Below are experts of layer 5 (counted from 0) of a mixture-of-experts language model. Rows are named router (the router's row for the expert), up (a neuron's input weights, with its number), down (a neuron's output weights, with its number) and show model dimensions 0-191. Each number is 500 + 40 x the weight over its row's rms, rounded and kept within 0 to 999. Numbers have three digits each.
Before each expert's rows: a language model's description of what the expert responds to. This comes from a sample of Wikipedia text that the model never trained on.

# expert 39
It responds to: First piece of a word just after an opening quote, hyphen or parenthesis, as in "all-out", hide-and-seek, or mid-word fragments.
router:488494468566593512567516447446505486461542431521470510506514437565446447499580505476441474460544517576506539484490522494486455530488563451515471410516449451574515512491531434512482466508538474455485495427497438415494554492555468464530551529437510452475469492558444564570476498463524488529501529449518581496535523489528454478502460462431484533495473559461599566448488549499516497541483519442541507539481472548539431490497463475495412425507521500491518531524511491547547505510447539531498409515500449467543494535544467465524471493511512502445495551498493504556475567521569494513
up0:460480435555499426544494521592509504499512542518514459465479490496405563487536512507478498445506507567534502529527511562536505425520495560486486483549450499473471556461620460440466552489487562465509570479548560492506462512545427498541476516468508493508512409517471532582566463455482471532532447545480514545467411496463540501469466511465476476501521560477553516425532540453478477492477514432540501543551511489510524453461515474516478548440456483513530513501508503606467563496474523466462544487521577443444567532537511548436446406463551482485476478481483483477506535485491476543
down0:518490519471510590482468488479498472549457491528523527559532505495453455523473462574533465507532508472495549576527480546430461403484513492528502480504463426491565449487486501508556448562487469482478456546459501497560451461487492456499461465442432504467539523506474550492480535562458495565509566423498516535544489507471468542473417570501521476473368497479489530571503547451537451483553497556486473447480517455534523477489585495565512532488501556480502517546501541514544507486475622486554435479472546489572473569559529495535499477504513554567454476465454501568534513474504550478

# expert 21
It responds to: Opening parentheses after a name or description, often before birth years, dates, units or notes: (born 1965), (11.33 sq mi).
router:528496512480441505483466486533481478494529542443414520577494502447428478510483480483469528525515530434479520507539492494463447484545410570509492468487521529520494524483498510492585435567518450443451587481536519559524531515537515522500530547494473469524488533562607578460540533509525562548521478560479435500474512508535528496475459547522465532482533505454498467458590511447466485447568462569438545502469496445503429488506442586511521472554484452506559444528451535476548462553448464501506448549519478532440484407550526508499508554459496512477526442442509487425481539456456465495
up0:449470551490543526544565484453503544447561521518536467470397475495524537526516502510498482566520483487534507473478520440532504528459489508462519446416495504443503491391476451448537458462485431559487493490451541509438487464459528466470496475541512496512451565571590551509525562513486481562485473481507485457581477565459516512568460507532445494590506524510486547507547538485511472491483507544484527478459478510507495502461568488448504432465631478488543501503575475558460528530464473492525506430560468486412480427504445460514576521529471512480493528573475450493477482479460461440
down0:547524511479563539499484495455453482528558538490500473502536568436540513479491413486412505445506562551449489480496548488466480506433508469555530483450523503482471452555492506526439485518542488509559470511489476449419522534516492460457453400512502517453502512467525560493487442448471508490515524465530546568507476465493550569515545483514488396453430517499445514495463534548538462522540494407457483507564561510575425531517469498510505497546461492544533476484481470502449544512498510335488446464475514419502483484509514480533521535519461459539577517502571441505541518493464544541

# expert 35
It responds to: Common nouns right after an article or possessive, like part, one, role, member, place, feature, often followed by of.
router:501468495474457486522511519456539501518519512535541527469486526578491542501559431521527515448458496513478525526442490493547494446508516539464472561533516552476521477543523504443542494544488441528506456517521460480475480483493538545449531470508586540532507440438447446468495598477492480509518500507553501480455429488481470495456490487500466496492514458530469532533475470474442492469498500489479409515523554515476582505490629508520451472480527512513381562519535486493531500421471535547420539424493490357471468522564540555500528498605568493461465552483522464566482427505549498481
up0:550482456474509559497473500489531515513533485451459570571577527546547497464471503459538494466500465576518530492529481500506442510476554506563488524481510502525475534520538524510443518467529471487415531531465454491504547499471513506519510528531469480494497464499476531543543480449531470404581466499539445538491472513499528492479494471525529522493428519420636426478474602532511488471437505453480415509542455509512448503461452417488475469503439465433546495513527527554419470584564487459552506511513500561535440488524469531482455538547440484463560438447486410444506501485512512562
down0:472513485492402509488500508549524493462497462549425498532501504524518514493545445589460449546478521536489540510442483460553479522504594418470450545510531541503568494480504493517488501472505521476520433460529485541508505507550491465529516522544465490497525465432498533478538422546452562493530569487542492499518533500463503500510537463523496483492461564509453587489541501469469480510474546461491593535493550488483510534414556472594497466432424515506434519531498488529430569524435472381446481547451456425527518595513469512408514521476511521523497541501518491515449545533444490428

# expert 47
It responds to: Four-digit years after colons, pipes or in, in tables, infoboxes and event titles: Year: 2020, the 1991 Summer Universiade.
router:447556423535513552538532455529565350573520486460541546411466490545500506497514435468578496552440534506513552556486492497625544452506530489480501466470481514472518533485515528489498487464518524514483502535556507508552519488571570479505468497474492511512502515515542518536529443567461461444541514481540423500552457480486433518512528520510517464486497462546546517559535421529504519525445520539448479520471459518534424543500485495485570434524476518557547452466535421524515528513488456582522487504484464529566495434453482463545500513496525442450463503569425479462473486452505516518
up0:508556497518486519520562469550567533544477454440431468425546544476581517483427524505461404484462500520459548503456532497492516455456480484484493530529554535407493471492381504499492451513477474480544523536474451588482480514519516591502518494489516605534502508484563517459472529523476542513495468558425482510532462558499445518500508487538441434505550415557499467456557461474493417500481455521502471423469553490528563499509547479524545536558493489528491524501527527523434470510441530480511424467481508451560521533491533506533471526463493488527470503586502528565564444489476555496
down0:596408522523474442494484543498506557526506534522478473477522511496540535427566426524523531440497498448538533566516545537508444471451592445513479512439485519556542494503462518511473424511485484467513409463506489510532457475487515579488458486492508452483487519533476505556503503480513451477502484421476462506458420447418561473422518499503581522481541493513461494499515502458474426467491517500454547472532565485484474433557556490517493583469546549484558499483378554539457489542442486545450523567489450491505509491445459494505500542505487516487484506480421483476454497573498558437

# expert 15
It responds to: Inner or final word pieces of foreign proper names and places, such as Berm-ond-sey, Bu-ick, Shal-man-eser, La-os, Prim-o.
router:452487496483537510481557516525580491517447486482543533442505525454468491551521529446481436559497459579515495408495526510483461584499459502483534490543450480534483454520506476512499448444527502494566560453488545425531450472474406454510507441448484508463524514562404491550533413543505499518475531529557520497556549575563525501552555449451477488559489587546527529451497468523494484503479445485561559484507483510510553483536450533545498542486518495521450455521499503543541537530538456376485438499488496507473452473567444440512483448448497503461548484527468482484461543537494440545
up0:469427585546476496580514533478503486527522470496455486521550454517425490462508549477551523508588494475507576505512465504591489524477416449511514446442506476469512543507488555494521474476488536485552456519433471508472435514513481517468508426562514529452475482600405494480510491458466432487440512514484570533416477403437425501466500455491457435541478552486452493526523452489522478507540570574499543504569507545506446499554475484486533406486472573492428501487531527518460534527524486461576450495527525527533514451516513464508563559536543481528489481493517460488461487470496491462
down0:495481396512441434516499494552474473431433497518492496547449602500418536459507403490500501493510532501486533471543577518505483526475535540546534438489434566497538555529556493490476555492498446450490524496535502486472492523579536479515535427524470502510555477543498503397504530513509582468496497519515523471518478448459483526535505477550482517534459510477471560505515528473528478536523475547416536548494503578530425566500446513483463533463488542519495567463406498525527457480531578449502484433519440563559526528519527459487537604491534540494508430495519478457455506473451544530

# expert 12
It responds to: Adverbs like also, then, later, now, often after a subject or sentence start, especially "See also" headings; also closing parentheses in lists.
router:480484493482455559475549466420534469510472521434474471466531530466513508463441488549456454456446483569482482471467532523537559508448487439480466480469443438535553611512467511493495508489504502471441459516508509502500495501533468497469504505465557532495484471574613477606482416421458452446459481456493425508518473476494537440411474524532463588481471462409490526469518452519536534472483475478503523466555474537501481537519455536467536481489516485502554530544540478468528545448504542566505521477502450467563445543548546595484575490522575475489443529538533472496535490541550513495
up0:499527495515491541412476527503555453464578436544502502431495494577474535568501511516408501546551535477416537509564536529508518469449561581518550510521481465541487551561522459431531500495509519578598491496375518467523456541481509494514508556483440510451489494461495541497572489492447501470484521465505476510556457550475521531449448535480501452469566503539553500456463483509562499499459419434538558530520441464538514488533475489466523547491489492473525532449466541577466493536501490405498481477459509460614526514508455508510460508509557487486448542534476484444488518522540510476
down0:556475472520435508549465520531446478567547522429557447467520513507444497603564498478518514405508467435540514538479400499566505551499529503458505466442483567448519438464471468543455483506469556503420454541448488421492539474541519466525527531540485471550522580520467459459485461557485495479520450511509483520456473527493511584477527489505501498448562522509534566485510516523446454453469517480558490526592556549571578491467471493447531594517505426487499525536552534524505456498531520509522518455525488532497495523535446523502498484580457507571518520487504455530403513510481483500

# expert 43
It responds to: Articles and possessive determiners after prepositions in prose, chiefly the, also a, his, their, its.
router:528475567457524473515445512458457478510519491508531489543543505515407518513548541453444555508588500415503473560478457501482568434511521534470455597523478524524520423472491454491506485510459520529496476511462500507465515511423511531503460507457466491499514494482441558478481523487465491570529496521438500485572547528515554459481491487557496533559520575564454409500507587538522496457572525479554484541544502520570522465534565540519464549563491509486553536475449423469388523438452480523455575441550580475485518529533551472498482499502499519544443488561451539498512508500462476535
up0:582524509505552540464521583490426500461401517510485523514558480509470527527528483516458509471520535483543461494555455490484423465512508525584534453508501514490484484446478490556475517603498536513510435596474403524515484438542482459449523444501500480565488517491483507456595471492524496515460495490547455498453479474554521573519477510445473426464511452483535498523540458461502571522399487525540516536484447529528485522414502519502493500490528469569408499570472482457563457516504556531556542459565568529523484477477503489501482488534521509506499549546517536550513455550560482600
down0:521513439534521517466508440435517577561530448546518512508511563449510479430509512439502465539513589488512546477424571527494608488495436459511508541504451509487548537528586535499442548462552466526499494515500511475529480483513575585524549524451487541487477518501482439513411536506492497447442495471492509539552511527502581507497555463520486593515509529502512453571459517411540501512460470536518457451488477446525546498578508546541455465540484527516580490478436528489411514455500514454438513523504471493483535494537517518468532457528458467500454495402451455481468515555555516465

# expert 13
It responds to: Head nouns of institution names like University, School, Council, Museum, Church, plus age in "at age 67".
router:447589500505524497556499448544522473570535501472547524534451487547539493486553410466514483500428485504496514493517551514559534489511516471490507567437487467560537544562438466568497501460484431462549521464502533586539442473489563484537550542548501522563474488429519490507573468535515467457486519508575503503550542495480464461410501474548521483511506474500459497551477431539407506467502470524437421478492489444456404509465560525517522559486498498477482518500485538503495554594469492526512464447522465488502539473467460485555521529486560538456419521592470435519539434474505467516
up0:492476482471470475516593491540453509537493454539468526472491516473473512574465475468536544472492459470457494548483477481446544458425530533464420472452527486502484529554564542502524505484486538499558506572470522545554466474500479486483473522448557535519544453462451442494588525493480479497474573472336511529543472491526507490524553482531496554553437414487423474463502547555505581485512497592518488485474625526453525559514435503469490513463519474469438544462534482499502504468513486505518519472478527574497486456448504503545531478475505411516539544518507403501518475533456529487
down0:502491570494494457400554488537499465462466501519459573460550457466529521567527524466491511466543457437505446487488522558520532514450477488567444551504467459556540493523452494464439495526516419483526445465581518564487474479545507454445434524439499449505522469511492464491605469610471508508527464488534459451525519534529524540415498440554511500512479581470554496420533527528518505492498519515527550474510554535523506482515553441501493533489528476521485531471489498452507489578510495520486532475483545520487440475499426521429494361551433494468469532418477466461486522468481552488

# expert 31
It responds to: "of", "a", "from", "The" and "'s" in biographical career text, like master of theology, part of, earned a total of, Juris Doctor from.
router:529478538458499475544432450584469547490515477412516524468502499540432417431590548491552502536519499413540519487547469556496536497483435504527536481499499553463576487452433453576466429511510474532452497514504518599551527515571540441507547520523542493451527496535424441539451484483494539500552480494415481498479544470500487494468469496493475483534478612444471501522462547496488541440506591540543436531513509485453544535487464443516493444511489479451581500526447449492538547521469499492539489552552506514526491475583549434491475474493459509481521473475499479460461482463455515499
up0:472523490462540537596520509551508539492520555473566564550457479513521503523513441536512578501547481556462517531508537504520471494466570482379487509513526532629453515490534588449466483477535501439463520499486487472535450461461493425592519512474492532537578517528483490386538516526550460536493507465477540460535493521468420539474469540476487548483527555491458481500484496498493461470512384446481459534525472499552469514531508464493503495486492523543441543547516451540474387499473526510490417482447510522524459441503538484561545461477543495461456475482492499531582476486486481534
down0:496533467509475516469514503488505495448498502584473533472495492606551449475509450521525523521433524519544526487496508544478487486574503484470439420531514506572429593570544517425528516411458480542488513500517573529478574498460499580520543488477544538508454459466564569456593467515535514497505542457512504497492593516508479589539517470515522533490543547456536458509408496467548468519588506426555575520480488547522472502467472526497523483444521484528513533484578464534493445513552485513474424500462484570519512515506427489555470457503483498477438523522463445539526547528515469485

# expert 24
It responds to: Line breaks after sentences and section headings, plus column pipes and semicolons in sports results and schedule tables.
router:503449457498468511463517468555482518431473566531470481480449475579475554506480427516544509505464477533538506486519511471546457492487504553506512480503471459529429546514485537477475494510529544462463519481504488484497423479518408439481535545495486468537542523516485485462454566474565468517482436433437473474486478501521541520468519503425496529486494481546425495498569496502504466589601544469482480476509479601462471506507562493522520497464481524443445437520482510525487481455510537460564555534475529548537561511472506556463651470489420482536560453499562568565458568472435474541
up0:499506541524449516579485477538532539532479529445473469503475477468441594486418465503496499500499506455492465420581502464571471479514472465519516537493427519483508479466454484464512510435531470426502399543461511527473457480499422443533543571404525456503548525578512515439513446503522595508506470552512525506545457511521526488539449496497448534523432522468501497532565351531523504437485512482532446491549480497474538463507479449555494465506545515471480559516546397512475509492469539491536512491523498475485539515589570420445452491518488522513531446555492512505474509489508477491
down0:565475476462502553505564483534542474499540449474503476498522434499483470503437538541464574462480541592499506534521508416497533487456515449495462445468513472527497495563537458536472465588461513486466511573574541433517506472470519475433485519539534505507497510508451483605498507506544524509518467478495532520484591547542479473424521545468512562547478522460453501486454506427498494519513456515462599508457505479440464507476581468488484541473523529488549519513504523509509556572550457522477434522470477538495395415390504517564509472526565516509454474554540535438510498489467523425

# expert 34
It responds to: Colons after field labels in lists and infoboxes, like Intercommunality:, Phylum:, Directed by:, also closing parentheses and semicolons.
router:577471488553543445485497443470433537424489523525548485533544450487499507505491510500552413491518552458496496514545464485578460451518448513531466579548479577484547376549489469496486382509457475480498485484519510540453568537403532546526531542452493538533470494489534470524512459554517462506503540540519527522524458489492471481480528534551536530540513463521476519501495587510478497494542531549610574536518435460510527538510574552525455530554441525499541491459458541435504475568445484494519513544527482492518528510469476468513479534540484538414525532535440479466454449518555456510
up0:515455499508451551525397486465468503475491480591502519504475462515528500494429501481431534469526526499426502463489506510465449449574590483524569414496455510498457563515503495614449545488540498531539450542521461489553462540519470533485525509468480396502521504476570522530537551519503487526454537469471569441554493583462498505460501494477527489534484458446492524523504457472431486439472536507522480499487521554459558476511525573491482468551510484467516496590514549486487497545470472553511482463495538463532577447515544498488421449478532546520505530475484571589531441550419490558
down0:495574432459542510488546446556594493509530491517486468472508457466460515524456464358537453411538462482516486457492442445513502533505479534457489479516497428524515535496428544480505564549534495461479507471489532489491526493535550501527368538468421506545553542477486457497473503501442543462519443530372544519539453549497464506500475496464504514477556507496509496533500488404485534494524497472575558515467532514510493447489442495487502474511493517519509487527490458481507490529412483509526523550461450467540420481480436518445545490507464571473500483524555385518459507560520484465

# expert 6
It responds to: Conjunctions joining clauses or phrases in running prose, mostly and, also as, or, but, while, although.
router:550549469499528481510456494437555483559487455474441510595513410469535516472470520445448466521500508541444528530494484551488426532570475633486523553503521462499590510519565453524516566542536542499466546460502558543466531540550511473496508491546495492518528525549521569434510438540479489475513450424439516486476531513519503511465486511477485562483555548588487456496534510475523478450433560470512537524457478463477515481519473550459510586505509474517583543506461503563509501509461532454450538487491518517464489435488496566505502430454479579471527512470499451426495572459515472432
up0:479551506468460472552454499506483520439486508502533524514523464471478488541490472424449542508496529441483508446481578452481447473538484474498454553506470417443514402491509514552453467490506490445533463465533464454557504472587539582499490500559560456533534535508477476487559532497529479548548501464529460506552476512410503482466527495497470443470515504528498375468442491485579529489475527590501581497462504446513508561515528475496490522517539492520466502535532542552512541529496560477508547579464611476390508536508565503476526456573460436507438553469483488508521434494475491480
down0:580463507585444448615501496522479520498559415519431438482491548504577519531449522467502477417565438508507459586513457525448545493551478495519452502463507480500542573524497408489466422481495463560453485514502502526471536514438440467477457589517500473502485449484480570551515456503486444453530517579475512505469460510479502595505504530509446553502469481480498521522479440499509508502577443460519498492490439496424505493478499476493448419490529528534474463537487570512486527515495433474578568453519475436509511507498459561474503594503479467507512558518503546496514481476511518510

# expert 25
It responds to: Digits in scores, youth age groups and dates, plus League, Cup, FC in sports results: 26–6, Under-19, FIFA.
router:471515569572531549470511526486438495516508531535462530490433532506489468543524507450532514556508438495558534497499441575557458527444530506537450453482502575451484549486500516534486497465485533488491483496489545573490514468443468496421472468503546440501541475511553484466526540546475447528455477505525527566425485536554423484508489529528467527465477562500501505423433428497501514518480500493426558476505484471450476521497455504582560503499545537507470406516476479478540515465472451576491508447497486501520459497403486467515516606459561492453438542471471576527495552574417429464
up0:531486545538536562508528549504470532450491470508533431507470435425456478490453464524475572519501551443491516520530545453530500459497447481521458499538509500504501438487499523510548463481534501462550511610525472491461537516420504458485523480513445503469458535475453452473466459572495503435454485425538403524499462479572552443467564433514461461492507538513475465546534556500458485496533514478511423552449585448554551492483495467529494469549455590437404564453574522470456488509458521503552531551504442439509544525467521496500520526490550550466480501529589531490498538534473540482
down0:511482538529542493491508478498580544509503491511541499454459555526543506500473563519503463506464528502482444496456479556422545442379497504429496525498550496457446463441502428549530549426467491469530491553557496579471489510439528478430599493511445508502516530500457525505469497503500481468516500444515495533488484448501551447573448451550351506528487490560528507483452486489469443484533509478525440523543532541478548537411515515445463481537504522508504434483405503488486428485437550504498506474466560478437532490547467519541463492453474567525487535440513512581512528513538538494

# expert 44
It responds to: Line breaks ending items in infoboxes, taxonomy boxes and bulleted lists, before "- Order:", "- Suborder:" or section headers.
router:582487557560471523478542510444518490453495506552496509557601493501545445491528501457460445581481490492501527542447480454490526491527551569587492479524454469485479488511459477443489489476459593498472533467544488478510474424551507471468408420560494472513494582370453541537527521562488440467486548568547487532527480466480498506519517520543557443477546424454479493583565520510515466522575511550521541515542492515438480505479514507474451563501461476507502521444540488472541461475427483458484463516491557517535573452459495510559518514496456542478469504425485496495474458467523471489
up0:529552457407518505529563514559425531560511504531568528597509530466556456510489531439488554537443510498496464519566523496525496483491465534486520495531541457485503583479519440556597475487526380544550481528549539516463458462427494496570479460508502464528452533483514496467474477522466514471467465473518497562494623428546490497497397455492474508465553518465427445556549512532476476526518500484497496435505488501505493511498619532497501549494466540526530503497522439504512516494480451504469472503493488515440408498588535515576482511483496475509523471475524484504513489526450591514
down0:500450438500505489453484587522537463453497499426486507535475496522456601489524542525529451555490450521474537489495483521484354561546502598498519447522494518510550528551493501566534453523442511522562476545449560447483528482506524478592460478494560471508533511558528531478535455513493547478555466491540459520502527519520480439521428439524568512443538487506498512490465502505515497538448524557495476573444486517527449454470431523414475480584517493414582520437544461521506536540490511549544497470531502538556460496484514456503516491548525473511491535516531423507429443526478481471

# expert 20
It responds to: Object pronouns like it, him, them, this, and "career" or "season" in biography headings such as Playing career, Racing career.
router:493523536477512509573507453448503486511512488558529530461453578480501534475537535579567504520532536523554503533487512495525532471544523502443516528480433444471467501486501492505517539462500469502445566389543499533473542502389562456489405465490426467484508518457457495555446465557537421544533450598481481472471543435533558484474470464549479531452448494490516472443529509559495543469492602539449518475541503466483520508483547513466444488515478509498426487554506510475444531503496469511430596453490516454516518507479452501456503624509493488484559446493537500571481500513462467503
up0:492464433541445523487463473497523552483499486442489527490528517484500487601504462519539500479502488472513550460517499467464515461478532606551433532575422535553524413449445549534401415498504500526539387521536535493507515529523562512470550496487491534462437467564438477495407570526572455532488482452509503513496464510498520492527568549559533517498463486525484533458540471482475504445534454463455594449531497530521462566477452501544529502480455442562527482485523544515486469435514527527548498495550530534460549527461529508509409528534487508550415512558479480481544471507481496520
down0:472525468531485521538532524585333487481492432579479536457507512515473538487500515498497542445491468451520465558491473500510508534486535529514499497471497476519470594543484462520509508487531450450482532487474471459528483472523501462436540448470539523471538494474480524545570512536487455452498549521535532533516550511500526537501500516527453458501557476525500500592597526473486523481500496455434509548379529484472467543487529463530515439533444491528488509377378528495582519461538440435457532517480556391536445516531505483505560521515477553490529495534468484492540492500541461512

# expert 0
It responds to: Demonyms and country names such as American, British, German, States after United, Soviet, India, in politics and census contexts.
router:493485564492527507486530492478487454491491409506522524503466546443501487522444556455458474562493470536545463495452527454509531480464504597534529499545513501526476572490481469490444524513504468526562452556504497549514471506442547501494534560539556580551498479419505439478492499522413468607518498590523532544523473532477491509461505424525512545537551625471562507553446468419529498516450476463471497521464482458479517513470542432541547501447564520460477438482477500472470481528492426543537462469525545549451467578432521460526501492448440449543489511537444526526536525461533490525
up0:486486492521469462511491523490486508475562524500517491492594513473491489460575414551482479447432560468482483540396406607499540518521501458512474556507461495536508440563504485447473460431535526541512466432489497459468476493452453562508514404464513510505457493515417503503537431450529499524511528465529583470533512520577545465471476508517504493474468522480580542518494608524511479497569574544455474529518511591491469518542449580507431478519560464575501533482486477534504512441507541461492481519468477467526495430509532508422480451510508505553517478527544496558500521548480506460
down0:483441532494490399519550464364507566510512465587510473430463483537531502504513490454468470434554539505464496549466410485543386516482459483476486476507429509462505468507467460579441495466564546549520451539482501504531521478487482459467566458450553533504526507536506528495547479580466501501498517504506473495509516517454559462512543424548497520533535524580466501453488519456551471594472484489512530464550549462551515549437423504464534490506512459448513498485448467498545542425550524514529569498460446495515563473516492455506464592512518494498529545524438498512473465518509552497

# expert 17
It responds to: Nearly all commas, including after clauses and in "As of the 2020 census," and "however,", plus "), and ",.
router:545501410504451484529439547517438551503556553505505512591508453454445487538456582474481527472523528517455480423555561473444536554520542554460515543512530515512437510507563464543507554554511454452493537515504525550450518508443402506518499443547495484498528457514498564446454482471535555569517517519456511453520509450510469517472441533454498463503515489445501454470500491446505498557483443537508541489470488451560512535487560500530520497444504497533538534533501519452540558396506547489558555473542516519499530453476537518446545487477441470475481427409544454527576490427503461437
up0:458436541508579499519509505509495494516581476505514540495564494425420486427575451458495454476535545405500407462530537522497441455447491470543500537567517571506498536514491501436530550508534506486588515517404509471540511459470471497543464414535501488500545478554493511535537569520513525489496503485449532508467551598545506511619482565505483504480524584451464557515438518465459529461466509546491558500439482511539525507540481560451514460543554531438496409521495464488507465479523482537506494480492526537499543518443528601555534456479496485496520498520494497505475559478505510529
down0:504456607478601471532483474485509486519502522557506487494568575508551487439486617429512487399516590542516518564536543522424542509560367483468506528490517489514430490531464537543504480520471496514439517489486489483490449530536521469472471444502559482510489496496458521475533523559500485464464527503597576481476466519535520455539483552544497504485464508548535482543524524510544476505459490453507509483427467501485508582512505479533540459538500486449509466444433430486492497511545536494519537479424487500513488458438504542491421521559456477512483458509468519457479498377471530514

# expert 42
It responds to: Pipe characters separating cells in Wikipedia tables, especially at row starts and between names, places and numbers.
router:498496414549448514464460489547467507469503526470479478513533555454512579511541505494481452453446463475531484491529484494455493450505518532440504499528501528567419515436538604547440521502517564481496526460514460509529444528466477433524526532485482485489530547596578507481523557529589537513484522475495470484430561523466525480545523539510507513475465429467494465555409505511524518472564530514536533487527455534544488504514465475441506578497390552503552423516439505486404482551510444424488570510479480531487539557531522545464515561473523442535507461448498486489531598482486491519
up0:486474487456486495544467521473482507505541553450538507406468415515494459421524551523453486483468514462511525463461490537476470515438472546565534499561528515445497493487501473541562490503492467465526483453537530561518514521495597502523500521619469465471607524467404500545530486502482528434519440510484494462455491472451453450515468460521476493454498494515582516509504533441536545542418449502505526482496552524493464494470553461546509426427538511492483470591544442523477489533530398483431557519487512534490496438468474524496485441444494588541513550467541507537533514500505497596
down0:473418529506485554479499485533458531459486506483464534518522507478571514556519460533591524487564449494452503426492488528603466472528485459515428431469503424559476481552546506472557496509504472401496525437503510533506467532473481532473489541507459483518480487492454448481413502419459447521538449473482499419536427555523470475456513469503479450528537519449487475570460526477464470508491552560600516557479493538498489480535522507469504458569544527514441495511417467511555496507501436481585476513469546493521519513502469545517553494621560511456478426446486495513501550517505499563

# expert 30
It responds to: Opening quote marks starting quoted song titles, reviews or speech, such as "What I Want"; also some table-cell starts.
router:498510450507520555496511423481514461567518574503469463501508537509499522512504440488480561558478453451442518564509430587555438502557467522447436480475488456525530537472521501384614448502501471477460514515512559462513549503497491480514528545476409468438530504494507463451542454535525496448542514464461412561511417505511501503488510549500437502471543538532548532519525534457536473572462468513432523540461490483573553572498473524509474511504508537487533539514478508529558484563486441573441524500538480514494520412519499539555426499517544438492514561516540443538475508458468466485
up0:529528489516543554459468452521466394541542479601532471515520475491492509444499533465479579448486606448520469491426496543469481540473422567423390481481515506524499583551501470524508493538478562485469446601456448434520524514544496508499504497471519504458498503501436498490532499459485533531486447468481500381494482525513468470496544477400520505487487460603540511491481460498554469538491525443524530510500538558518540516478563487465533548441460479550551562515454580502435498496539526479485485488472484491542506460507508512483579496503528477508496409509517533542483517514485440521
down0:530533474501471548516490465517525502540491484483481497499494578567525451468579459500508409526500469578455500560502494484553517519471516530514521484489497553489446440504512490478474498484539495520560513517515465575429490511516491571498546506484471474448462477469504398506470479496461473480467449498583466636527469515506534530478465523482422511535499429488461517546425590506459496463471447546454464517554485453537476552433503524499498453529457590472475563441428541528522437509530459544487499433508485421441477468465470478489434581492587499530556515544492456560477505540464499520

# expert 14
It responds to: Lone first letters or word-starting pieces of names and words, and abbreviations like W/L in results tables, vs, Jr, Dr, sp.
router:517507527478500484507495525551478494514526522418524435437538545495572437587421396514428554520481504517486548531485550560503501484544491485513535456445498499478499576483492486479538515568512446495469527515515555537522533431509517488461519519475476419545452493479518504460529518516529505449436568498402532485496502453486512519447520510585447505492515453520500472515517514533513500576456537458469568502546511457464425496476438554565484484431464450567520519527479505441471481486516455496500487601485399530477543422443471450562512444483550489483457509485451570508511439463500518451
up0:481506536496487511475447480432535504532454464506584461501544493539528452475516534544456451482530483487553525502544494536471473508529477546550463537422511542531508497496537510513406471537477515522466569538525482519518498470430485474497488493506472603496471466477485606407538479494513458520536456492546442535500438471511515471508509579514571493458510462434535524485513473481527455538487467546537508536491534517534512543527529379493524425467493455519444524496545477470538493493516487539558472491521391426501540577497484476408535439570571543554413543480511421509499513547474440493
down0:403567462523575518477541514465533464475469506518540481505541474489466480489463557551528504503445523525533538533520479541432485560486487485491600466566524517535496520552472492456499461504444553470557474503489520549518434486444479516453419470514547432494403534432465467507490503458515469510539491525490498539449520428492530492540526446534511528488530537532492519473552505517540564539505550497495538459507451521548525450449509499485511496496531494440504403495502448484477449521491523491538475655550481432503498521577456473580411454493497510528476440437487552514467553554493509411

# expert 36
It responds to: First capital letter or opening piece of a surname right after a given name, such as Greg B-iffle, Joe Sch-leimer, Alan Sep-inwall.
router:462572514523480539515515538602541475536499501470488535454510550442529459512438467468432516550456518503431507469511509561486514490446466518509506487480487492451484505476506536519496490543417513490572546505473503490531459431602489537501467538475459447499486512475522530555588513484521518407469538501472408503534456544551490465539556550521461482482540514490513406499529443508544544523512511590452586462479468495473500538461407498533567542487495443534481522525508547551461513514544451497539455566484464544525478451467481487526454447471584464446494492582474537444540449505468422513
up0:472455477548523408474454585439587511502499540442476497508465525452566573509507541467520541516513490489499507492473477519434531472484581571566534456537559507431471471483520534456465458486464489488470513508530522476453565500510462467529563539466469512515483489474503512492548544497487523517560449539451561519485526530469529580524523475492557537476526485464478468505503510547480556471537458479519473489478470512452432476479479524537473482491562475498491434518533541423473477582540549443518563555508495432575505459522444476468530615479469433538412483494509555442449537598440471494
down0:479498546498512483511481421493625515460494544519509540548474484498525521470462465447483543448465499591536576477475519587549493483549592558530516486492511517473541446473492528476520490503489487549503483514459503539503480452505458470505496432457486539553415492539519547499579501472543481471480522419529589496428513446520521491564540505514488493468515581492402474500452490555458533409514465514507483532489494556568505471524514485549574509496515481419473473484548543492484479551493531462562470433486507414512521475433466500522483446587463453511457463468471553480473506569475568520

# expert 27
It responds to: Inner pieces of common nouns, organization and place names, like Cinem-at-heque, Entreprene-ur-ial, turbop-rop, Function-al, Tr-olley.
router:482537451465471519495539522510508422512484426483524479499512505581541457543549502458519540516483491477472527506454477509524519505512515446514513500531529453508514568575469500468463517441542500563507490461561543444467435472597515468578486573492522510426489517474506493495517432503487439428489593454519453498525469490443377489565497483476457453480539461405498527512436441498499480558468460492478515517514531466520554504516497491569519523463519537562481486521521489544537490473570498477536470508527477526510524503396331484571474487486607522492523480496477472470490501518527464529
up0:481471498535483480488474598576514488518515568477569512477457484430511458516573446458404513527540506481469579484508541519428533513459499509471508521463499576504480528546383464505439506489541489502528492491498531494487471424559440504536445447497515465444445469558525487510537494453491473535514511399493489457486494489487453544568464507506533487481482567459484433518442537486575453473545443481491539495492530509549534507470512565474582552548573509507504519456506478446502402475546526518543435522567490511461517527429489483510492464483553525562518484586501430465467468534481503554
down0:507467536537521508547498524538490523450506541485515529479432596520448488498531580481529604572483485444511454464517472486528545516520444506525455579496521532439534461517455511440429466478481514450384513512463571458522473525442500440511486520455507443509540550532483445588473495500489455440510478446494504419510505502476523499530440503537486529479502521533540535457550494494482547444473458551426486519517503448570524517497481566512493508473449561529498478422433461522544519463416531534511531499427493446510457494475532473488433540436532571552541548450495462481577540502502547481

# expert 26
It responds to: Colons before quotes, lists and times (14:00, 4:32), plus sentence-final periods, dashes and plus/minus signs in tables.
router:480453514527481488526430479466404500540519551429491525476434493433549518534426512457494580524492543497505547500555433498543495491525448471459427491519526512529462497534492487476517449531511508533507562468548526572540549516451445490465547565499554468473477492520452531438545446472550524485500493437439476487499464432464502419479495556494522450470396469483506522421534555453528471455456514508433502488497487481512534529524491561508586522521560512499567565463462525547435518562540421535551496505520452516497546474471509422516508451569408467529535500535485548470506540510495493439
up0:447504454534580470454467494557471518466533507567519494527446586504464459561480520538516507516450520509490442517537578547431484480558554507472521520453507512547465498586545440538435503553504507576429388485474526494515449482505483585487549492455449547516480486543476466487501496416426566555545529476495514529527462526462537486483494535473557506474497629491464520520487504532505539439457534472455523451481462484481474488498503556521518492555496478529543506503434551465505438521608480513516442477558567489445519507517437508483545516512553505498422434505509489526508473563503525497
down0:523495570482498499563565506499513513507417451472517463522545481460496481523497511528470469544521469547618468538482473456508530464515494497428492555545462476454433463481510414548591522501488499429499461448517466485438500537559537450553534619572494506516495531481580499536474515523563517494523458478470443577490490484498472538479452544529520513512547493528518503514480476560481481507468500501524362456512544585545471532512511479454442526455556424445476499576520470427464499520508514566518463487473533506509478496503560501559546469500501452548517404464447528481498468460508471490